Below are experts of layer 6 (counted from 0) of a mixture-of-experts language model. Rows are named router (the router's row for the expert) and show model dimensions 128-255. Each number is 128 + 32 x the weight over its row's rms, rounded and kept within 0 to 255.
After each expert's rows: "comes before" lists some tokens at least twice as common just after its tokens as in all text. This comes from a sample of Wikipedia text that the model never trained on. Tokens count by the router's weight.

# expert 5
router [128 133 157 120 156 104 132 100  70 105 119 168  75 114 127 108  96  61 115 101 103 179 106 130 166  58 108 142  78  89 161  66 149 146 122 165 119  67 127  95 120 120  83 106 117 105 146  97 144 137 163 164 129  98 100  57  96 133 149 160 130  98 162 236 102 133 117  73 115 101  92 125  49  92 165  86 107 146 127  82 152 156  95 124 139 117 126 111  98 163 192 136 101 131 117 167 189 122  92 126 171  83 164 162 126 119 140 120 186  91  96 148 140 117 100 107  97 113 101 114  46  81 140 176 114  99 145 139]
comes before: " |", "2", "1", "19", "0", "N"

# expert 12
router [ 91 132 137  90  77 124 110 135 123 135  50 150  87 186 105  56 128 132  68 143 143 167 137 119 122 200 112 152  60  85 206 124 120 126 112  90 135  85 181 108 118 133 132 119 164 139 149 166 139  70 132  98 108 157 126 159 127 132 142 158  63 127 102  99 123 127  92 120  74  79 146 152 122 142 144 103 107  94 129 117  83 161 110 130 142  55 107 150 112  60  99 145 100 140 113 127  94 141 149 131 116 142  83 163  62 150 124 176 109 190  88 138 165  89 142 147 174 130  92 139 133 100 153 131  95 175 104 152]
comes before: "\n", "-", "|", "==", "The", "==="

# expert 63
router [ 72  94  80 134  86 152 166 151  85 128 119 140 123 119 156 129 114 113 139 149 116 128 113 147 163 106 143 198 147 109 128 106 142 118 129 124 149 160 115 128 139 201 124  99 138 158  88 165 158  70 111  99 124 142 110  65 111 112 146 164 108 120  53 134 125 155  88 117 176 104 141 139  94 146 141 124 119 172  90  93 107 154 141  89 126  77 100  37 162 137 122 138 102 203  79 139 121 111 138  52 141  66 133 133 143 101 154 164 141  67 152  97 166 104  86 112 144 179 131 194 102 119 140 135 109  82  65 180]
comes before: " the", " of", " and", " in", " to", " a"

# expert 22
router [ 88 129 133 158 104 112 168  72 126 121 147 189 148 185 148  85 178  93 113 154  91 144 196 135 154  96 214 135 102 115  87 110  84 114  45  61  77 133 159 167 113 157 144 187 105  62 141 104  90 145 157 185 155 133 124 147 175 108 137 103 159  85 115 149  69 114 154 138 131 127 194 105 143 127 147  82 168 134  76  65 134 159 109 106 103 109  93  93 150 164 128 104 135 105 136 197 176 113 129 163  98 136 159  72 136  62 155 116 153 151  90 106 125 117 154 133  95 170 131  90 116 141 122 148 132 110  95  81]
comes before: " of", ",", ".", " in", " and", " was"

# expert 61
router [152 151  85 128 160  63 181 130 129  83 113 140 139 124 109 151 122 113  89  61 129  94 112  79 131  67 132 139 124 111 130  74  75 130 200 169 130 120 111 108 157 136 156 141 135 152 151 159 126 110 169 142 181 149 102 129 132 124 106 171 167  99 127 117 112  92 153  99  78 109  87 116 119 127  93 109 218 146 112  82  68 147 142 203 125 153 128 109  59  81 150 129 124 111 150 163  87 132 119 140  51 190 131 143 180 152 119 162  88 166 129  75 130 140  95  95 136 112 190 106 141 131 121 116 162 125  91 159]
comes before: ",", " of", ":", " (", " and", " in"

# expert 23
router [ 99 128 126 115 155 133 182 172  90 120  36 128  15 125 130 123 140 150  74 173 115 211 140 124 137  93  94 105 123  95 167  94 141 157 131 120  98 157 171 116 137 154 179 178 115 123 150 136 180  69 102 134 138 119  97 108 150 163 110  84 113 182 104 199  92 151  91  62 118  20 112 100  91 115 144  87 128 129 129 134 143 143 103 124 120 104 184 182 138 143 150 116  97 114 130 114   2 155 154 140 102 116 207 174 152 117 141 161 128 144  47 125 132  24 130 171 193 140 114 134 140 134 177 135 134 154 119 123]
comes before: "\n", "|", "-", "The", " The", "M"

# expert 46
router [144 130  88  99 105 127 106 121 144 198 161 207 125 120  67  76 143 163 112 100  89 166  96 127 107 136 142 131 146 151 159 193 152 147 130 169 102 115 140 128 127 152 102 131  99  78 129  90 144  92 177 137 163 125 201 112 122 153  78 131 108  97 176  90  86 100 141 143 122 120 128 189 166 119  99 114 114 123 134 109 115 149 138 103 159  86 159 130 169  89 158 133  64 155  86 116  86  75 120 147  69 120 141 152  78 122 133 118 110  83 138 118 148 125 122  92 203 189  37 128 121  52 144 128 171 102 125  90]
comes before: ",", " of", " and", " (", "s", "'s"

# expert 30
router [146  99 114  96 141 107 157 102  99 133 109  93  66 110 158  82 189 148 166 151 210 134 131 124 162 117 141 172  94 159 131 101 128 127 147 130 145 126 158 136 138 168 177 198 104 134 120 138 139 109 146 135  47 110 169 116 132 166 109 133 108  82 118 143 106 120  83 100 176 140 156 128 107 103 120 138 107 145 142 131 169 130 110 107  88 163 176 179 122 128 102  72  99 113 150 103  51 112 206 136 159 142 108 194 163 146 144  72 123  50  95 156 161 131 182 110 128 148 132 103 130 222 132 152 118  92 126 121]
comes before: " ", "\n", " 0", " 1", " 2", " 3"

# expert 24
router [135 125 204 126 136  75 112 129 160 213 146 160 134 116 179  83 137 153 100 153 124 158 132 141  90 128 107 155  81 122 122 129 155 112 100 110 146 110 149 153  60 157 134  88 155  95  87 158 182 141 149 131 132 101 190  84 150 115 207 141  97 144  89  93 142 129 110 127 144 139 136 164 151 194  76 190 169 166  86 159 132 172 141 149 153 110 121  63 112 143 116 124 107 105 157  90 124 123 149 183 150 147 130 104 165 121 113 111 116 175 121 159 139 152  82  95 161 118 153 114 113  93 142 124 115 156 142 120]
comes before: "\n", "-", "==", " The", "===", "The"

# expert 1
router [ 71  89 125  59 150 152 129 135  80 144 115 130 102  62 136 199  87 137  98 157 135 156 122  80 195 170  94 123  94 122  98  96 147 136 116 107 166 242 116 128 144 140 102 140 158 211 132 126 101 127 162 148 165 171  78 165 127  77 119 102 158 159 123 160 147 117  66 103 191 111  72 132 147 163 126  99 111 121 100 110  79 117 158 165  75 145 123  97 123 139 111 134 134 139  49 176 132 117  72  87  97 150 133 103 151  87 146  87  87  94 157 157 150  64 140 105 101  82 159 127 117 153 144  87 139 104 141 198]
comes before: ",", "–", ")", " –", "),", " 2023"

# expert 52
router [127 180 128 157 120 132 141 139 125 180  82  91  97 129  91 143 180 177 100  78  85  99 128 125 135 193 140 104  83  86 164  85 136  98 117 130 169 141 136 140 176 124 176 147 111  90  58 131 130  70 113 148  97 179 170  99 160 132 170 100 156 163  82 124 120 173 150  92  99  68 117 107  73  42 131  67 147  87  91 153 138 116  99 128 128 132 169 164 101  96 116 196 182 112  87 134  29 156 154 146 140  74 166 134  95  85 150 166 116 123 101 138 185 143  93 103 174 112 107 106 108  56 165 121 135 122 133 121]
comes before: " |", ".", "–", ";", ",", ")"

# expert 54
router [173 131 146 135 180 156 168 126 101  71 124 148 120 118 136 136 100  92 117  79 158 159 173 142 156 119 114 122 149  77 175 124 187 126 133 178 173 145 103  86  77 151  95  98 106  82 133 143 109 150 191 106 113 100 148  72 197 132 158  86 125 121 129 160 125 131 194 183 170 136 103 110 105 126 139 121 113 128 144 200 165 122 157 115 139 117 134 116 185 157 119 110 194 173  78  81 120 151 147 146 171 106 147 133  24  99 118 118 119  72 127 135  63 134 103 170  92 144 134 101 153 147 138 154  68 178 175 121]
comes before: "-", "|", "==", "=", " ", "==="

# expert 6
router [100 131  74 181 173 181 102 192 126 154 157 109 101 140 146 112  56 182  79 159  87 117  87 172 124 107 111  83  85 173 124 169  88 138 136 175 114 112 147 129 160  93 135 214 242 107 151 150 108  92 109 172 133 133 109 150 141 135 112 175 173 124 185 118 147 197  89 126 154 117 164 152 142 104 104 140 132 171 124 150  98 103 129 153  94 113 125 136 167 135 142 180 133 147 156 190 127 156 192 140 185 139  69 151 151  86 169  85  93 160 156 114 144 131 112 142 101 105 104 144 147 100 138 137 161 169 160 193]
comes before: "\n", " ", "-", " 1", " 2", " 3"

# expert 45
router [148 114 125 101 143 130  62  75 132  92 114 183 132 128 105 167  94 112 149 157 105 172 110 132 170 184  97 203 159  80 107 174 118 122 138 119 140 127 128 161 147 171 138 146 121 113 108  96 164 137 101 189 195  90 142 137 140  99 112 117 127 153 111 100 159 159 143 182 120 138  80  99 125 108 132 134 131  88 154 145 142 127 129  93 115 125 140 162 124  94  88 144 149 152 135  62 132 150 123 141  99 114 116  58 161  58 132 170 178 117 125 151 145 133  96  94  96 123 149 163 154 151 122 138 107 156 149  92]
comes before: "\n", "|", "-", " The", "==", " He"

# expert 27
router [101 128 130 171 170 108 147 115 100  98 105 112 120 113 104 111 125 128 132  72 155 121 136 123  87 124 112  55 107  77 144 158 134 117 162  83 125 151 124 147 118 170 122 107  96 172 164 178  94 143 120 180  95 148 127 110 126 130  71 187 166  78 173 128 141 121 141  83 104 124 129 140 108 158 116 162  83 123 105 150 108 161 130 150 139 172 154 176 209  90 111 178 158 139  92 104 145 144 151 114 163 157 160 149 182 125 108 143 107 110 141 158 152 121 121 128 112  90  53 156 101 147 121 156 138 118  98 197]
comes before: "\n", "-", "|", "ated", "ation", "ate"

# expert 51
router [106 142 163 111 171 128  82 152  62 217 131 174 102 161 120 145 122 116 103 139 116 143 111 117 104 200 242  96 145 148 134 110 113 138 125  87 128  86 169  95 129 108 126 143 140 103 106 169 139 132  99 147 109 144 122 143  95 139 162 140 162 151 141 178 107  93 121 105 157 115 112 115 108 164 145  99 215 179  92 129 170 165 158  99  74 102 151 136 146 125 144 114 133 109  94 108 171 167 147 104 147 104 129 176 143 114 145 186 162 145  64 141 143 173 162 124 160 108 119 153 156 151 134 201 126 154 165  66]
comes before: " |", ".", "–", "th", "%", ";"

# expert 0
router [165 103 139  71 122  69 125 143  78  86 108  73 118 169 161 136  89 134 113 130 131 141 122 205 159 136 125 125 172 133 178 147 145 164 131 151  84 116 126 182 136  85  84 145 131 144  79 133 140 127 123 122 143 126 161 168 156 159 147  74 119 114 113 117 115 128 153 207 143 131 178 106  89 181 136 138 114 106 120 126 113 118 158 141 124  88 139 112 138 188 146  98 162 183 144 137 131 137 135  86 150 118 142 137 130  95 122  68 133 180 140  55 108  93 172 189 101 142 169 129 104 100 128 142 155 142 154 150]
comes before: "\n", " The", " and", " He", " In", " It"

# expert 28
router [166 115 161 120 162 145 128  96 146 129 163  96 137 157 106 107 109 136 182 100 153 133 119  78 138 104 160 127 123  87  94  81  82 105 124  98 149 165 143 192 128  93 142  65 107 123 148 136  76 221 132 143 104 158 143 195  93 122 127  99 141  90  73 129 139  92 112 154 157 114 125 108 169  87 113 205 119 155 155 175 123 101 106 155 114 173 107 136 113 160 127 155 129 149 157 101 124 115 121 152 164 166 118 180 201 134 101  98  63 157 132 147 117 142 122 112 165 129  55 109 131  67 122 110  51 142 189 146]
comes before: " by", " in", " to", " a", " as", " on"

# expert 11
router [172 138 142 180 146 108 159 136 118 180 137 175 117 141 103  83  86 147  92 163 180 153 114 141 159 124 150 133 136 138 135  80 174  82 145 109 104  57 136 159 189 120  98 115 181 150 169 166 128 112  75 142 111 163 117 183  93 134 184 122  94 164 183 110 145 120 123 119 127 119 130  65 139 148 108 122  83 165 178 137 122 124 137 101 150 111 125 167 182 131 108 144 112 118 169  98  89  96 183  56 153 172 147 153 115 147 114 159  81  93 144 145 124  91 153 121 146 194 168 145  83 181 144 141 106  63 138  57]
comes before: " |", ".", ",", "%", "°", "th"

# expert 10
router [156  85  90 154 138 112 186 120  80 118  89 119 139 137 156 147  74 130 203 146  96 113 150 145 129 143  58 106 143  98 111 131 167 111  95 157  97 139 121  76 144 134 136 169  83 161 137  62 128 174  81 162  94 144 169 126 102 131  98 168  85 133 157  63 126 167 101 136 149 123 150 177 128 117  94  95 147 157 129 120 132  71 102 130 134 130 171 102  91 166 184 140 185 143 184 144  87  98  89  94 128  64 155 124  94 175  88 149 137  87 173 134 124 145  72 138 127  65 137 192 173 199 127  93 155  94 178 132]
comes before: "ing", "ed", " of", "s", "er", "ers"

# expert 38
router [ 96  75 168 122 115 167  98 146 128 102 126 133  90 103 132 129 122  80 105 165 115 137 142 117 107 119  95 108 168  78 167 164 144 148 169 150 142 192  85 100 143 109 172 136 152  94 103 132 169  57  47 132 170 159 177  85 110 198 128 142 156 146 140 172  94  71  93 117 123  89 122 107  95 168 102 123 134 163 143 107 150 134  99 159 167 178 227 134 144 108 116 107  35 128  81 134  89 138  85 159  95 123 118 168 150  62 152 142 151 150 109 156 193  47 165 111 107 127 110 144  86  86 143  59 170 156 128  99]
comes before: " |", "\n", " ", " 0", " 1", " 2"

# expert 18
router [116 131 128 100 157  96 118 151 229 114 178 121 177 138 130 110 120 145 125 185 157 108 139 119 141  98 169  80 158 122 159  84 169 143 165 136 109 126 205  85 128  93  99  96  93 142 177 126  74 180  96 136  96  94 141 122 141 139 142 136 123 153 195 144 104 139 136 172 106  91 120 136 175 150 148 149 136 146  81 160 106 112 127 106  96 168  69 186 108 143 104 111 106 151  71 101 126 117 149 142  95 128  35  26 127  67 167 136  39 115 169 165 127 124 143 126 115 122 118 114  93  88  95 132 177  76 116 136]
comes before: " a", " the", " to", " been", " an", " in"

# expert 16
router [133 170  92 101  73 127 135 206 146 108 119 142 128 150 130 122 109 108 100 151 163 120 179 107 152 152 102  93 180 133  58 137  44 131  92 189 153 164 113 110 113 141 120 132 112 137 144 186 145  75 122 116 138  95 109  91 171 157 136 101 106 135 183  48 113  54  58 132 123 107  86 157 105  99 151 101 108  93 141 152  96 156 112 128 107 108 125 124 139  78 121 167 138 120 176 126  89 147 109 138 179 178  89 148 169 157 159 118 141 148 145 144  92 139 137 131 126 207 135 102 178 149 122  95  64 138 113  61]
comes before: " |", "|", ")", " 0", "O", ";"

# expert 35
router [121 104 142  96 181 118 125 131 194 116 116 108 138 117 123  92 133  98 178 159 157 117 117  40 149 106 111 163  82 138  62 166 148 124 146 124 103  84 120 144 146 138  28 135 104 191 202 121 122 118 197 151 134 117  73 128 145  80 154 138 130 129 102 132 165  85 139 122 143 119 104 140 134 111 155 136 102 127 105 159 124  81 125 100 116 145 143 131 138 153 124 111 120 145 120  58  67 186  83 152 186 165 146 150 132 147 175 149  88 107 124 143 112 150  61 108 133 120 152 100 173 173 133 136 144 146 130  75]
comes before: ",", " (", "'s", " and", " was", " City"

# expert 2
router [ 93 146 131  76 164  99 140 125  90 202 136 142  64 104 132 130 120 129 116 179 157 169 102 120 129 132 137 151 101 171 114 116 116 179 125 125 166 109 125  79 138 126 135 130 158 143 172 151 169  61  73 143 177 105 156 135 175  98 139 143  84 160  93 167 129 185 107  76 135  97 129 105 108 114 100 130 113 116 117 121 137 143 106 192 141 102  97 159 140 139 154  69 120 135 167 125 122 197 125 149 132  57 162 155 119 114 130 140 142  99 109 143 123  59 134  86 151 169 123 142 146 152 161 135 106 109 140 139]
comes before: " |", ")", ".", "–", ",", ";"